python train.py --num_hidden_layers=9 --hidden_size=128 --n_experts=160 --experts_per_token=6 --d_expert=64 --d_shared_expert=0 --hidden_act="gelu" --moe_layers=[0, 1, 2, 3, 4, 5, 6, 7, 8] --router_score="softmax" --normalize_top_k=false --routed_scale=6.31 --balance_loss=0.00213 --balance_bias=false --router_z_loss=0.001 --init_std_router=0.0067 --lr_router=0.00379 --vocab_size=16384 --norm="rmsnorm" --norm_eps=1e-06 --tie_word_embeddings=false --optimizer="adamw" --learning_rate=0.00367 --beta1=0.9 --beta2=0.99 --max_grad_norm=1.0 --batch_tokens=262144 --max_seq_len=1024 --train_tokens=751100000 --max_steps=2866 --dataset="wikipedia_en"
Below are experts of layer 4 (counted from 0) of a mixture-of-experts language model. Rows are named router (the router's row for the expert), down (a neuron's output weights, with its number) and show model dimensions 0-127. Each number is 500 + 50 x the weight over its row's rms, rounded and kept within 0 to 999. Numbers have three digits each.
Before each expert's rows: "comes before" lists some tokens at least twice as common just after its tokens as in all text. This comes from a sample of Wikipedia text that the model never trained on. Tokens count by the router's weight.

# expert 39
comes before: " | ", ".", "0", "; ", " |", "–"
router:500527501485510505501554457550489415515581522453441455496582503412477482497501521552522474519477549485419537494579526530549470442477482525555494481453405548428487444472556446605510546395611561502490484562544515583480553417543534478545468427446504457468539516449504498422482524405459560460461519614531488431553530493451543377505472545526500587440527549514463439514541615618521558458502
down0:475475514630459545463456516531463466412562482449511543590520488525491455508495523491605486338470503457505451442439528433553589538490423521420425509504512491456462466477535465467480537486448487497402546478518552393488426589472456480506484538458456451438487552556493485525550420499397492415464516547501511518445589541629524499552502492566567509484526532561607480484517550479496467544435
down1:548552490554509490549562417503605486457539545391437586448477404514569472440523434516402516554460540521507401531505516533403511541502451487500523436498537475579482537463460530504483567440520461549602475448454490477501465554516416496543489462559444469512429549495400541607534451479455419589414527532521480473488549536516520433489583604514481450430590471474482548535476469557469541494544
down2:537457517584499501490515523563544436517555476455591461459457528462492517491499469477472529529466541545421527490548474420454402487480479468502592619495412495556518478515480536489501413448497462413493505569470436529517540444511594567437446474499434447368475531529505535556403593518480432565514587497405533477541444578492574450560490434560503514385498538454523512599443504555478487463539
down3:462517543556484539368516517582481434394484485473526417517555566590489544457461495516533562474533568546391394577443434484559460521567545399474503535626449499514451493408481612536521561394475512545530536504450488452469484528465529460632537442478447516567463465591564559500519514459516508512413532508469416456514487499500430502526525495500512477491489511573451466512517478511552505488520
down4:507452516578589465509556483524511475441537469533537541571461438475620520506501528488475451587417473457452520548460630455475603533509472543449493455561474528570449581520511472459505557438471497572489490445440448488483542573554435565445562552537619445360439464463450502463455506487516459480481469434462483536567396453475552483483544440479549527568589506531540524546524495434557546468525
down5:542515593513510438508544528464439537574439494555535538549453517549549413428451505471499510550438482583445530460499483420495453488512349526552408455471526487499492498550493432459453541472462500490577500564477526502632472498492402439447446451425451485459493537491541464489500592486429508484555557483513626502505488588541474451444551615412523520504454516520517438552513432585575494465549
down6:554418502511583409564502447458459495472480512414436526498464552484436521472505518429403556500522435381518566530454525469469566512488341512544450500480545349557556559461482626503467554495507487502496457509500413443624446501499514490496570519496433431557477461513503598553495470564534511501480556516530447485567497517521521458542502549524579484478590521432488540485462475546536430516517
down7:450612444454533495527456592582442481555539517570433540551420526437495436564544457616440497544475455496515484548468486480555476452497469544494550541525601505590479493536475504485432537576554447439464474518478533460463550449499524507390465558436483411529452574515594530521435460480499509499579484495470635438513421526414485506554632482505525500460546440510511561568445490481509490495463
down8:522405400480484411550441574483469518511497555463557494528442442496483540428514507464432618490441584521514601502496525459540510452462398511424528522477576463506492489593535495505433558516536516444566532494568542555433487485468552476436551492529434428510501566547659503527480547550581498397502509459538496441501466491534485505550573468506580417458537514580564459506500509531462401546537
down9:521540498559465499471458486486527437398514529484533582492560563572399457460461532440520438482599537503514468535501440426547464444548551516485562456607515550511528562487381427430460458542453489511544494478537504540476549525565519479456521527530418441525468558526479442474608556519582525523551478576550419441526557547408523534461600563503533419443523456559496571538460454550488390483472
down10:616506529449428492571574561540496524421499497432573608544508502498508532560480500531475514417458485533529470533505417469515566472492467494497468550525556401502472520448575516511425499518534572530454452522554429514469490525568471632464542429535443566529516564491454514533464500465579491607535582518426531475465496520557473463475578576484573563373492494532576484575522501579574434466550
down11:549545497469556485467502434522454566434510522435500534461583513468473415497428451514459448540455492467565466505502529525449517530526505558591463539478516446501539580495443478480521581553559481511591512572534504468454540552530580509498517581510591521567426537540459493500462540540617542555417464495435370496532428431571524496524473478454572466393539460547651511540509581502533526477592
down12:444525479503435459501502478459487557419458493551473405415589498381482510561489471595628483466541495497443549527474550440533535522527398471444425510354516527520543470576571490528500491458480472530494481532509526541476436540490516533568501580501602460497483470456451580541524494525473445397391488468536435498491467465523414441427494538458495628505460495480425432468462523486532541490563
down13:554508535448512463470421452505463447462500485480528457541538459522480477574438397477393538540508486524507581532529475545502528545530441479599495427451524556509388509359491480544528470483503464599464535537521491525488484486531444477472511486450511559481528520507484455501492482465484596547563488504578494480460503516431413441339540530457532473469666478535434442399389466487515542489437
down14:569445458543549450542515533587600491503528441420564496493393488513508444475478559483558462468455500516487513469580529424501526429477508477499588451517580504457573482568475625535487431435512552453563568519450478458498496496485433657446604502466451447501435410479434522561509532491490540463539487552546472523516573506537531536585544484503615581588457499541531450476453459536486453507531
down15:585507478421561468397582502479581426447519538436479584534533443585525476505495464513545421627615472586520444545482450490447435483567485547584451517552583534572543603509490477475476496511561464529543508541554459523482517480465429642507486497488510568511509452498491469409569544525542447468450502473490458548525519540468528530482504566540495458478472487522571476548424531547496516579614
down16:490535510540557562424558469444544550473486559430375515486455464412438403526506453500560495527485477540503506391521447483492550496535431497565583451542576492551526600524470596507535574481524585539522506533506574439608594459499512453476511540520551537488520498470540444488439525493559383443507554521523481525490405372439465463389559590521539470512511478469521429465509507504490468522528
down17:531471495440571512576534491597609477525514488503607525448356488497468455451449526469571412527450496477516460567520486472492524463482583560558611453517541472543469488572497539502521513520479456596428564493509452438465513476548457513452552459430605478506472508520412583478584422531489489580498521523403458500522544568556572468550449483464587459421434529525556531455466486535529460549538
down18:513509523494530359581499483542413433464486504455490521524448527490473481550522565449551586466555546438467559542487439484507527549486374549648424479459525554514534531499461504594513448573590473606386602554469555490453441435503609465517579400490506516545497519509537453496453472465483546527515547477558502464500549516521461485443533493485482499436502500559477461525389540532566501466502
down19:574522574473431429477522487549521465492457498459539636553446546492488521499456475463379509487408441485446517508475525506581561503548523491574523534524618362416444566531464502455510486535476403554544408495438434421565500520430525532457526476533528530495445503569509528469463481451465443483503577507550521558447500454490395516485587539465604502486564462502464450540445468479551450526580
down20:443482519509550548471449492587488565453554441557516515539439502520547489454439529484483458552411479411553530595542439450520561482494496513525539443578505512481554489416504498489459555480428502589455418391556468451527424562542460446486577455555565384437390511626462548503472478462515532517480593519486437530548507516498524462453474489515611543505495485463556522417480437455512611521527
down21:509531433550455549492392390503536557520500533518500603534476469503440431500457508422494535591461443502530452535425518495458520531456397547433446393512640498461417546551469524451506421478468512519448533501519494509462492549547461442545456399479522511466519533409442536474634550562473516627466524536516553438532503488472522512471609550513462453423520552492503525428477550513441518513496
down22:481477513566528440542474474471472480509428468426539543580537619452502464446527515592494527512554536583636574519518413547515488521512525546526559489511451549402385511464483525461500502491490575505476490494548503496476571543571461527548509416445507438607439476540467467517612568479501540490562521439466411531434431479475537494428546560441529515568559424493420444532512481425558574455525
down23:576565487492514467473528413570463498519567470415495496515511577452523502491504488418463492483529486599438535459464468509589424562475423516615443556464455572491482567424443486557498563461549543452497521546528540467495484540548557537505546469461535466457463511499485454455418453486476566444456614480481453393414477516476488374434445556361501551553471504488418519529476588473552534514548
down24:545523518501582475540463509442466514586445496524544495484557528493537519412492483593442574492500455509575566461520385520499393497533520433516497461401546502537531488527488597568454509451519493562488488488536591434442537581434512538513582514539588497591477411564449537443440553602470567532540498494510460552434441366538432470455497510391557509544435517543496520533467489494484565472476
down25:536538440445458513453471510542509484455518441564489545518450563439390419527454581528478530596509501461535465477504474476536519459479543526510548519494501462496552528548455495513457557555462451512532597541473467444515604566569491535527511543549459430549405494584434487537550658570593588527591438482569501393532553504476510524485563563544507546550461449553512573506426471525537573423479
down26:633448465365433481494409413521517452493456549473523508516500541527497506435430495454489554451499495463560576515468475596449578465520519512471505466539541416518528537588483540453516477533496471531578541503475491480511473543521563450461521561496496457470443535548571610521464621510556466509510440542564436461560530512469488502494570585475668440473574453547434467478547428510483519571536
down27:507508539577582558561486551595521560513504695535454533535463561549519494443461493549438500549512447517556585456430536617394474563464453544457486462504575477537518495514457429524529447628554531491448501628562514500424471520519484541447479463491504389492522468444526508472467438454517606528534561494573514538447481426568528573521470515481528495488500525526481548488480484473481466473522
down28:470590527543557419573509562546573518545423413422505495506453551504484440517474540520458454508411572470399446499486503570437418541503520549528416454453562393536500633614452489499418557550420508438532532477437553472468495495544530450438527525445404539536466465517510516477438464477506539510508427472464614545469502543605507514468535517486563440443541441510523519508463438509467510458478
down29:489459587561423417455481552491562549489472494521572520592528530483518461462438513513371540501478427513493474523521539503559534483523457454496451587540488450448498431540550573527418504493503455422446544618503432439514470450539478581413501450550415506511440447550461458548435559385517558448494515481456500560441503485514465490524592539419501570494462453582497480486593497526530553510624
down30:600475486451511577531446571525472593511507410515519495387494499481535560421426472484483486448500473460538554503446465538524575499504527442489404491506529446506470529499467598511446435521444394528575566568532471459487498412487498492517432465486535557560475454504581532479444516465461460501563525463460501497450387504579495465433459429556453526394490405457570455499507494470530642571433
down31:506437460458407447543538574450420486523537499546530531609521496432465465458429555465417537440416587513493513486557467542540504464568480504495464482437509353519498539606620460558493489542508461478567520508496501546585508457507471480484483545517463441454460582454592486502441409441566520446578503441463554398491466563570436459545563551473579488488499423480491463563459516525493467538491
down32:619466487447437551469499436487479455501342484534507442474580441474544519471515441477510508411498513588551421575475467424487528480528520482494573594591512531560450415541456536455544610481502587553381426499600451524525553470595496476535534501531471479549522523516461531507514422547574496492468466481499479485526558510495488548593519423483540551554449503430505452525543499512588463564511
down33:539480542503461542470498508571501596411520473503522473428440496617533523455452482585404453552512518474552426566443556558563452506557531515477502528482536499482449529410504470473424518550474413556565417458560502503535528519459526541503465503557455590481339441574373494498548429482487476500465421514450524539543526544496446473491435446495459463531462508474622546412475433491516543548525

# expert 58
comes before: "; ", " | ", ".", "\n", " |", ": "
router:502454502599528483508505493544486418474578552400466478545569506456502463563503563480510428519466570464409517449491536509552480448523443550556474450484480533427516515472570504543553567364573523438489477531538563532480492513519597454569416459478514421444536542427515502466465570470454531502455497553514457454588607471416563483505447602516438550448482592526513409513552598535542522453523
down0:520544503435519553530536488496460504508539479491431382531510595517485583393531525536539502534594541461475538394457582464502521539540462593434533584485505601521552538531544593598455460456518494523424531502525605546512460461402428541549560442505538462483576507545416505449447506499542545385480564484486509479470479495423427588526607510478461503525516482544505525551559472538445486484529
down1:526471552599444539470569493410548540556571527457446522563462488481544410497507577468478437573512574505552482457558454504396530498493514511451501494470487484461599555556604437522482480471450507467569469547462503563502450530482484476521382539525494501559542506507545499458508518531456502457483540662522521432475510496609458527416501590464565397566548426462587443502443465535483527447567
down2:565540470426509502448401545472412431451618478505514534462469509577506514447585506436474547483451440571442550468457422410616539557556450530502494481511523517531519503571480581422498444533555587564491513520483492485445494428558605527471472490551598561440484451460535535524520513517523471530481562523524448449446595492556482457469459516511476437565513492479431557561570572416488564586511
down3:413540402506495493434566487472487560539473338550555557434443524513428459578517459510469625566504455477505568516540430534433519458559450445494479506499528468561496493498513436498542505586472557558559504571512543526495520450375497452585533512529441507490546393521412516474512515491505531513439498517536448459515478526535620445461454523436521479535542512545419587521547460562457591454480
down4:458531487455589460453420501601528465495529530451567476493533505510574534467442580488516581466551579495524482499508506457484544475480503565561436414541475479479494525445465556597507555554454487469520424462584445510471581500501423525463564355589461515458494537491603519648396432480481505523528501591478491524519460455400502589478547548448478545519505447521541518476380507512487517508497
down5:641483483494443542497467586492569594518537516486516496535506420518463540496542504530427505485556442411435447473486540557420599422429462528487485485585486517503547494424502494616480484515478451475406476451507480496466514530452418482512544555601467524492514564522350424427568457541578506522463488533493544545495489431495464544502457493578554490543560570484597498472537500477403465524576
down6:479476462478421494511512509562503512545465470580555490542524547469525520599463557506555563468472539457583443552434410431555486534582481472649533430531549546506461467495505554414514544500496524547456587536491502451498563470534491507541591546538523518460542551550440454553422541484426432550466447542548483477447501478452512487424570451502432544505486547574580447496499466651491554556612
down7:512479472432517577559504498472526460596476480436618548518524450456477473523631515480516560430524432426515443514512528380518552398484531577595578530504486475525520525548508541450457487568365472524583491541504562489501406521518588457453509519565435544454440557488577517486584469451550463475511491536507500482436538505484498468521527506506432579541447468518472372561546515524574513494436
down8:523545493479547449508447534407502409618537479499573566494523483549644506532566451577458614445539453468467435525486474462492562472540580529497526489486506429574462438567477540490453515494515551501565483578406594365481485427453456506530460526517455390508527454450414509525582519473473507583493492450405455474459455469494544574452555459503421497447465470524469518526507466492504500552486
down9:512464450519523488468425580494605469466517559499587569564410508483472472532477594469495579493493580516548430599489464497515497374573511413565578560484473471459561549565492452511497601481547470506496571441545503496566491468474478518489515515497468559414510489471469479451557558439533494479490502563523594449520615552540453523428507617569497491518528471502497476591446478524454511634517
down10:585496532578539456621562506550522549473482579428486462440520464576505477507512491592418503403534448529494499440447527520519524551463503550445469505501526467491572417445489524530518492580507549541398589546461424448480582538492519551469418525504507551498456527508503436428410598592505508437487480490554555530445576484579531468468427413485531555536488461572544554401489442513532423495449
down11:503504459479496526438495449505456464493417517463552568503511424501599463542579512523534474463530424541476546530479472521411552409394602504634514457449495496488529512539512470504416486424458486461490390506474534437481514562569490484452548502602566503534494416541476461518419477480489551536543509532377400507528490487564531512508437412438440497478535490496408585480498562565509516418411
down12:501507409493554498414481570512494434551441527514454528500437445500483501562529588486417492529513595532551497444502548486571498459471478445454531535481520575564507526478412468476547490536516457463537556518510489458420547460480471478576514455592445463528613485444525490590483469504629606463477472483502488421561504488590420529526474530511560433420511426532437392527479394538405511502582
down13:507500452552506434441518476470449523599517482532525505533475443640542502507449631522542510579555542446516588481566482512518544557436515432398500483407559406508608412527483452459513503518470588526509592533453533507496509531564527437482479527506510506486388431493491460536550381555532474482504496551558463464444480488569483443499506487571536555476416429480577529458473560567542559463501
down14:512510403480475532414516484474522587473523515467570612528411474498475551566484484531468509548458507485431509502484500506467505496561572446511447497533570498509480540455481504562441442463564492382455457614518475534525480460599433523532525538522480472480447350479503429430579511539424453524587509508503466520454435451625505565387476489519535418499420514452566474426471515543549463545570
down15:539529456549465527480550673486520548406503507578605451505440454515472536565499474570542488493489464395514500525465559512471516497512581455487392528565527417465459529504497514558433433567376451578580440542562471426476463433483525502493484505528506473488589488556579498452550459497558522478433424488463508446504524456505427407515526520520492566461441499537433478530440437495408492516566
down16:447539464563537367479611529530452492523545442512458530606514493600552464569508533487564431542502570451434487502481566518512475473594456556465403527497551495381481534510532470516520493509580445484600451508474500478454542501439474424423389446526513519483503555505473476520485613521547538495563454529523456451556448519531549429431590501438458535428507501479520550451487486560421526469411
down17:488487543517483555468453544485551469528601478522546583538500534522527533519503513447568607467495513411567490468511593464475551586437550411370521540495519517453490484527541549480510547484455562591405504405510522536564548541536545470437502533643518442470550512429474562517495474529394492510579499517567497553545504561565522544516444420366445478591507519553526511459477542535536505463492
down18:469464491491451398438465537445471405488518489545407527454445461567482474463487479544456534557536504490545454528459540510422513445483433519441466533505542604527473498339469548505404391514376562521504498587506477477451529469592433509492514534513464594430478469487505472456601524559479577497531465416489500547456504519566515496488474485424504537535537542389482591482496435403466515478462
down19:511511481471467509488518483520577504568464535572514504522506567486459529599460494518514497402442528449495462425532563521532537390547533491416513612431473510449416473548464520607426572418513443507410525574474465525486444577473586425423521474580455517479427493519448520548535449522499433447588411606463533481488452514433425552390472478495489503517509490505501550412557533553456530523483
down20:577463468567523485498513471489464506466479501475445456477533431580475499532447495597502586574505555498455457545495503517498610484463425505534520436521563483446525540428500474448463499518472564525494476480597618507482505463527553488426536419495434507603559551498443405484459477580459461476462529526551430467586433501564500504453607564547557398420535400499420471484510515598557579458514
down21:433435502570452508431546521615515541395408558468518410449488539429483440457454476435458531504532444546502550471449537540465464454498484477545525557551513445494471416546481473561468524460593487524529520501433473507478536468554537524480452514379500524633548487512492439530541556615469469442500490463528544449498613527530440475533440567459443429505587441506472510490476373526493428491429
down22:553509508507540537517514527487506460469461493605481421480499455398522541469456539445561528458512443426492415479504467541489554624512473523516516365604499533534445420452446635543469448577485464439517441443454506414475588521465482496458536573473491543521436607463483453552504425556502479416436458497438467572440467503411473472495488420433448501454512488550543526413469518521528530476542
down23:542490449553577538537376489482503434577473525429432465575480493505484494514448491528587545488552490481508473547541471450508508550495470460603543433368443497567512497423436369436382528524434480508517507389492494485475515534468457465438415442545554489453512506526500403498439484547526534578422506536482495474465530479588568466517519609514502479487512429468447427462432443537432478445495
down24:559575543376536494551505518454483587404420481487496527463564543514548493519563469495537537462509495520459460537519506475410492487552562506414501474502549501497457475460352537521412514487531478454494490573609352534490521432409472541443526499591475582519465447533464522456474447471475520535563458506527506437380517533484518549521511510480438425521419531468415475515408477461597527492553
down25:548479451534512474536376557473440466475598559564451521457464494560508508567528561522455590538588432498500543557440472456454573540472455484343546509481437422538442534491494542455565485444435526463563467430507440439562528507482446483450551514545407513466446516541592459525556548500532535568477507561522388390519472502484510546531564476547532451466466496510485471486523560584544541419458
down26:552585490479566466503572393531540528529491486505497500523432561425387560587527431571528464485420489497484499434604483488386518418456564543438584405402471429501444493515534509437496540413429562551554505530481440537509524439475542455456579442442547471451533536526498505479482475429533566475534443520453497514497442506445478463474552547436474457530569494611517530499445538454480419493550
down27:435466537553517458574563426514496527598455553401574463528529452483540508545567544558506521456536529479482418569404517499596529550468499465469389525477539483496559428487500525527500436429448419472523595482484452466518503507437498409543403405479419527518457551489543511467480534521488553531428458426461538435437534491438494530422413530465514533468475437477497579544566517572588583554513
down28:510537509510553547483476451461459466520549504566526571390459487439629545415463522465559524484593453561522514509497440508430562540493479469581545391454495374589381489560506456510446538486505436532541454511502426486506553477482466553528494580494426496573498480528503417480512557504388526515474400538469483531503506427519497545569565470530532477444450412427480532579526480574436471469533
down29:487507603452521579513513475439539491451480403466632552496527484501498508409448488467544440546465504482467406448632529502484532497538483516561479477622566487545484475413435511543491431565509439453419521481472547471489589588517566522452517513431519508443431539520479512582455570457585457514471448467452471533422485541472429532535492575470564542450576474462482411477446434530436493502439
down30:558464424460535504532568482567466482484501471485451570485428510577504490467518523542469391506501421503562449484530525509449637514484491501460503441528419480571478471433477505461546393499414533563574486513576476536505493421451544462518502555355530456526495495505542580509484435454476564430521460530577531582535494503442447564457582428575550474637533541584483551461476491446514462520449
down31:501475533489524540559478488530555481455437503510495607477494480459538439516511510538481493567527528541501392503546417559434516517467514485514476481560518471570508448469472434440532512556528412471530616377487513405501633522452531440433484519397516660464536429481543496435363493514495500430558454483473566512395499441498504459443455487429539537518518516448531526502455594486468448488490
down32:533496507488503432559598534471458543525453497569456474476423527604477471497469513492521407443453448488512519496565611507368583452541500555480436521499482422424511551558469478562486525391444558500394521574433478467495531544533451546492460443491442503512440527550491534534482505557593441517477506477415515488466474509485539357449453435412517525558460484492547580413535519531575422501511
down33:458540486492624531434489525538483500534499457527460534556562508472471471423505504477396552556617391524484530515507520434570464535426439409530504551425451494476505512479544377499577494506496590544505449566501460451450498467480508396572512594428490496481541473423452480393607568473446430508518576456526489485513541547527539459504447552482537484569478584495474566474415493480415512515514

# expert 45
comes before: "\n", " | ", "2", " |", " (", "″N "
router:446474394493524482522557467572490408498583578422474473521575550448510477505533537499559482554392523430406571404517532617545524395436471507515463498503439556507466474422526464542542518495605536460551424531528587576493564443523503465516454470467497500504504505486487546484412470446483474481491519522561487467529588483504511415496494585620493598440524532456502481487559598565512539461512
down0:435441452453590523476455510596517519554611538394536571397474508450504573536486464482499520508551490435458522500400615515508452583444551563578370512518502472533481509452565530555571511462474557510409501452427569495485501465448502466548449552490470489485449515562498480522543561388523598502416526503448487499479520492496508537436590489443474490486429483508514514551462528466390452428504
down1:578438482442500458507480483510460421446472550349576528502532527458571471543574553467541521506531479402499546496515392646517518432513509476445442524463476516540519486536525569449410454486507372396507528582440535491484528560473483558545485382498528488487495491497518550442467540519449557432538527471483532370488485456528501466482470437551398551527470539494455480454531506573547535453457
down2:533529473508544539458511478569579510512463498524420565484540486498544548506445492448514509441561523501527528469580520481524456469476481515463507546406526475538483502520430504472448534537481548534490421419517511582451521528534561494469459435535576541548554507551412457560389602596437579510375495521472523459409451548493547416480554484511478404486552426455569537417608430589450523419551
down3:523514413486560517485515475663449467565467509507527533491561482514535576546565539504469491509449437464476436511496514446501473519478485514352515622542516517499452429447590474510536454523519363569519512531575487570569518528511473534384466339515518431552460489405529465518481510452535504557591593438495544430517512466454489440465486481483524496511521492499482544447509547569516544482555
down4:471526491485484467469491506366488502429508548571421473520474423566402586529465483548530478484411510487492492588570499530465500506558431480478515449469468450504491585435485412453520513430528476481424506553508545497423508565528526447487449475525437485473466446454543448533571541634451502444511518550451518476550470565567469413507544557458479420537634492450531477491559484563524377563414
down5:538553537426483507566456488485547516505618528478393462514466468494469427581532554537441514517547473557517529495541539496480497512440520460498463436546571395448432483444470555428545586460470513477484549410508480354523442528426596565522540501493474484508443574386522488494465375427491445477475583493540565562572460475541534543470528609459519401515462504494559516514508502466504454552496
down6:516454487531537578494452430572581564537520549512543532463528562552423503500518461471418605467496456474479577490475621490472537533510607469421523498435554433517464541494476572564531589410459425509463476577521517467542409505540493523545525477470500463544530546545497495483519337486539477518466464527516441518523440491467573564544520610431570409479480531582531452470482451543475572551543
down7:506578529562568561545448518482459442525473420502466539546446494559508445512510420459472479464518477504527502507445574498377475499658524501378586431501513480469491455469502545552533551477550549529515498493429441445503526562585475517451428607490548559482497487506399425420473468596525509560494477443508446527501558430523418471451505617471442437416483505485547448446484545521494524542560
down8:352522454479510551513544478645544525473514471469581398578519487574515522500425528521459563522519566561549465435427428527562528474511475510386487517540527524448392543533521387473461464466516447480474513421468538449531472486475481536498488540471546455468547408464575527504509509574544506573524451454404525524541475503434526433473422459504492505455578495543495408534535534404423504456458
down9:570456528426543467540559439518540500496491574464477479574489456568527521498549445495564549568466589532448498519510476516481480584384522503617578518455522372470553435518497531470445546482518616571397514491572459484471558491445475466533435482540555525498559508564436451472554507483528577564503594544520536510483484500551569516486531568513504489465505532576566440365474562504568477429443
down10:582520540458474437536464509504585524516520522443533551579610392425521564556425522504501595472457485444564516456512462533452442478525529509563481544562502531504530525586439594551519424500429512385434428468476469468510463492528549454520538519498506456491541496498570531521536392494486605455516480527445486499534527580532480467432383429499533490480556449530579521480444573497514556504355
down11:539490463495506498458484482490485527481556543508528535519509506559513422450470499536425493601576435507491468473527467570424387540441445478546479567501489442493470463483472435609484392513579484460512536500526555445490516475512560463545525532451377488452511462534474376482558433484499490489566494418552457578473511473585517504489514667571490488530575580480453566405476553535445393542488
down12:498497521464644532444523548518541513489432479498526586424480509551490482461525520477535464576473473511478546546514406473529437440463486447541590507521555478526472394537543493478661493512464532535416507462504383563574518461486495579535479459500477608396529480501430502453473522459476546529518432597456513435511490523510551599516506545615564531517536514507520543427530416516403491551511
down13:528607381397497563477490618566559528553513471520639557491350462564522444443521468462477524536450515521469501483451480498600496449475477522536492460569568466460474552529511547550438487500518545451476529480448440536509464555425549454484487479489423544553531504449388462543571519520457500535488475511577473448556506448535480510408521562502507465412620517485535480456498518550530423450493
down14:475491440420461507505504501558548448558498578566500480430532484423515496585470543542448524527449512528530565471533510603588433483420539525532531446487453544532443342512479547443548517439489394384485520473443499524498449521548513457563523393517463415544521530546612463573467484422474509544439496547475500438508406499501506412507494486565415556459537473514454510442498584503503421452506
down15:531449515450537548551541480532481388642508464477415480486520553540438501548567535486451484542414525562497482394501509617438510521523466602499493427432504444513379367396475495509500541436568491486547487506436546594467518562529553419562497493585451486528486521447493529459418547488534492546463557538488453456507538470463570517514476506448431508460556530494517507532533463479425483434571
down16:539451500480476513499528546542563477628552529456409507518546514417535482536453513432395470550506523509534504376520445438443475525382544483574524576511523513517443564483531637499536433442595423445418498510551544556514513532457549440554502405499475451453412495463571419430463461449533471515415419527554475487568457485516565512530493545501437450526514495489512577491449497483504491453560
down17:526570539498484489537476476501483486557472508487542516326417521531641430568508552524547468487522474448512451457628553500417552542490464505599528479510513505483471511490466577611455545586451519471544589487539552425506441467532460481468484505462473504492543490506425420468502450456545544427390479539442463393513494534430450483506480543417573509471463442461423568469459522497520571490533
down18:567574497334499542502567466423504498578492477501519527565515484456462454482539515576443492518475453483502514558416442471475539535530530452518505538484575389519452492532530484482521580470521579546462544500527461483458494539449478491463438450478453504516501556619339407461506511459491534461548512436428449519491609509618475490397588607547531462503467518495530540504442517497419500463511
down19:503499380476485476500559587513561473576584514501462515505420518511429547458504565542461504534517574543448557524464571568549502456519444587459499516561515621513347504519525448495489522556531454424471415552518528552543518439514550423529489413489569451491570474455504577536490432536425456592393553551576493494551441538464522421464541530485423528571551483454534515484484535476542482472525
down20:514499493459488497424451478328519503526516534526551517493490443612504519534497454502550552530507550624474525491395516449595527541501478479422562548510464426572474566618576475495506478525547489433497493496444561463504495570494554500415512503490575448521460481451426380547482602565464466475506517563544511379518458609484458470523489543579466497541514493457554433495530523517500439441503
down21:540494481487560609589436560536466604492468516448536397451464440409464511393530553471428526532511506392520488470572518487582462486478523550438437503433509525504491492492492604544499523534530564515476514365534433475509528496398490545489439529475429504480432500487603523455502541489408486537521422470480570475497511575532455500594555464494433538523450462630510517487544499437426486511515
down22:516483465529455499532462524543536523491511459424493529481441630603508507544515538471560461513478548474509514517496558518499574576598556493505407578538539413547453474515455511588561462547524607466501490481464534608516474446525498528329478566505422462519517488457478454500428469499473508484493492443585503494546583533552469465439590543515479379591564523544495529465486509629524455465492
down23:473540586541527531521471507480513579404551536493568519519488480524365484460532544545451518517520478418470473532511471458541420513563549463507458498578491492448432396420525458574505430578501495574503466451465514512456477477536509517505563581548479556447511399443458445524451358439523531426527568467415453509447555537506424483511462464421493637469505497492492450555500579471438575547464
down24:532476586477443496505510437424506464514517492526537516487578478527432582553458481449485471558513541589451497544544448530556540522569565584454452557479454554595420479547433505519554541512578413460483443526400508447433626494524494495423409493553453466522496461469609452463525434459508489553413495466466482512556550465466460439437500478521546456604515582439470436468423510508527497566416
down25:431460507463493476570579499473533490480456512463544467485440550528590443620515457575526568491569520492484496489511481475549473505486459455564608431469515457484517514594559515512383477415472519420527498424462482399482457520526493495560556516544398573546414599526525485554515525476447522578586564486436487470444571418526425471484547606468525533460479487484542463449583523567438571521525
down26:407483467512493452486552500460414449586435481519428503544537416463491586500559486479573527413497563479574490529493550519456519570576498514545471439506565415473522591492519475467523564528392542580548506548526458547410618591502554510548503550422505543588497409511430534552560507521516474472581529480452447591432502485510556525456512508443468493497430456582463572503478467480517603497534
down27:532491387522419441479539483423480538540476437540434513537524476462451481488638462566529490471511572471469477539501529487432582453431510547520390396495486548562514463457503479579469459508492470522471487555521604461492492529550519446468516480539506553553573529485615444456518594503451516395526466432551529474485481529505416422509487432495460582438505495526426451482590488440410526543392
down28:567492483487547572493503471543496518483422541519528410529547446510428488496432436444556521482538461495613523384472536425429529512453535388510569595442528540586430544428431569465599424487470438538487504513515486473453576538520534507457472476563557478485524469469472538457463525425543420510555536485573527544497487463553510571472455468591486482499464576503408451445502361488441498500433
down29:546483450474527520533477453513470474403455477405430473474462477405547533523527523475441514572535487553498524426514447551503594446433494485520514515499481506484400481512495554531502507542543453480502563482513572536400541500473523545524403503524555415582501469501489513403400567547554599488515557492468482465517459443553550555475601409585439465537441560411389550495498492386486579435474
down30:479511511503572550435543453479613539528510521564514533528495403637564566574464425440517467465523576537425562452403518535505426498421520538425456500488538509534421463460458500417534542517511489453516560477504545467470521523509535414463437500581466566566456467424562435550528489478392462427462478593446482501469418433535515536446394524438428506465521499553463546488432516456486482516476
down31:516520515574607550551527458425511425521581438461551479586420405506439441560412555544513468577501532481444492401575473509575494573464490426519489531512533474495524468478474406465448538576518442527508473441485454429486434467551465446470538572494456515503543476473475503528557485456533399475507450463475538512428513477561392489524477551497394567439520492587411518501495540506364476512531
down32:453488485538482460438513505603520504562587473520497436480453453542552526633478537530557606530423506425445515473501621592599516556490526550421472486550599469459485448536547479499429460564576519440560425521437510504571517464455548507469507430467446470482497442515570486570474485470424536532492428511490507458530519446486457415480516450427483475537575455477463577527455583399473510544553
down33:459495418461444503534572463533567493523565596502466520530366586484497541482585598503490515540533412478473524499464451532526446453519550480459514552541548574496453457488506469497517599490561437404423485511528559549533441523515512457512587415516404451575450441477578539475558419436490496457546421562517422460552491469508571481497487463561540551476576423437470589507530489550409518522497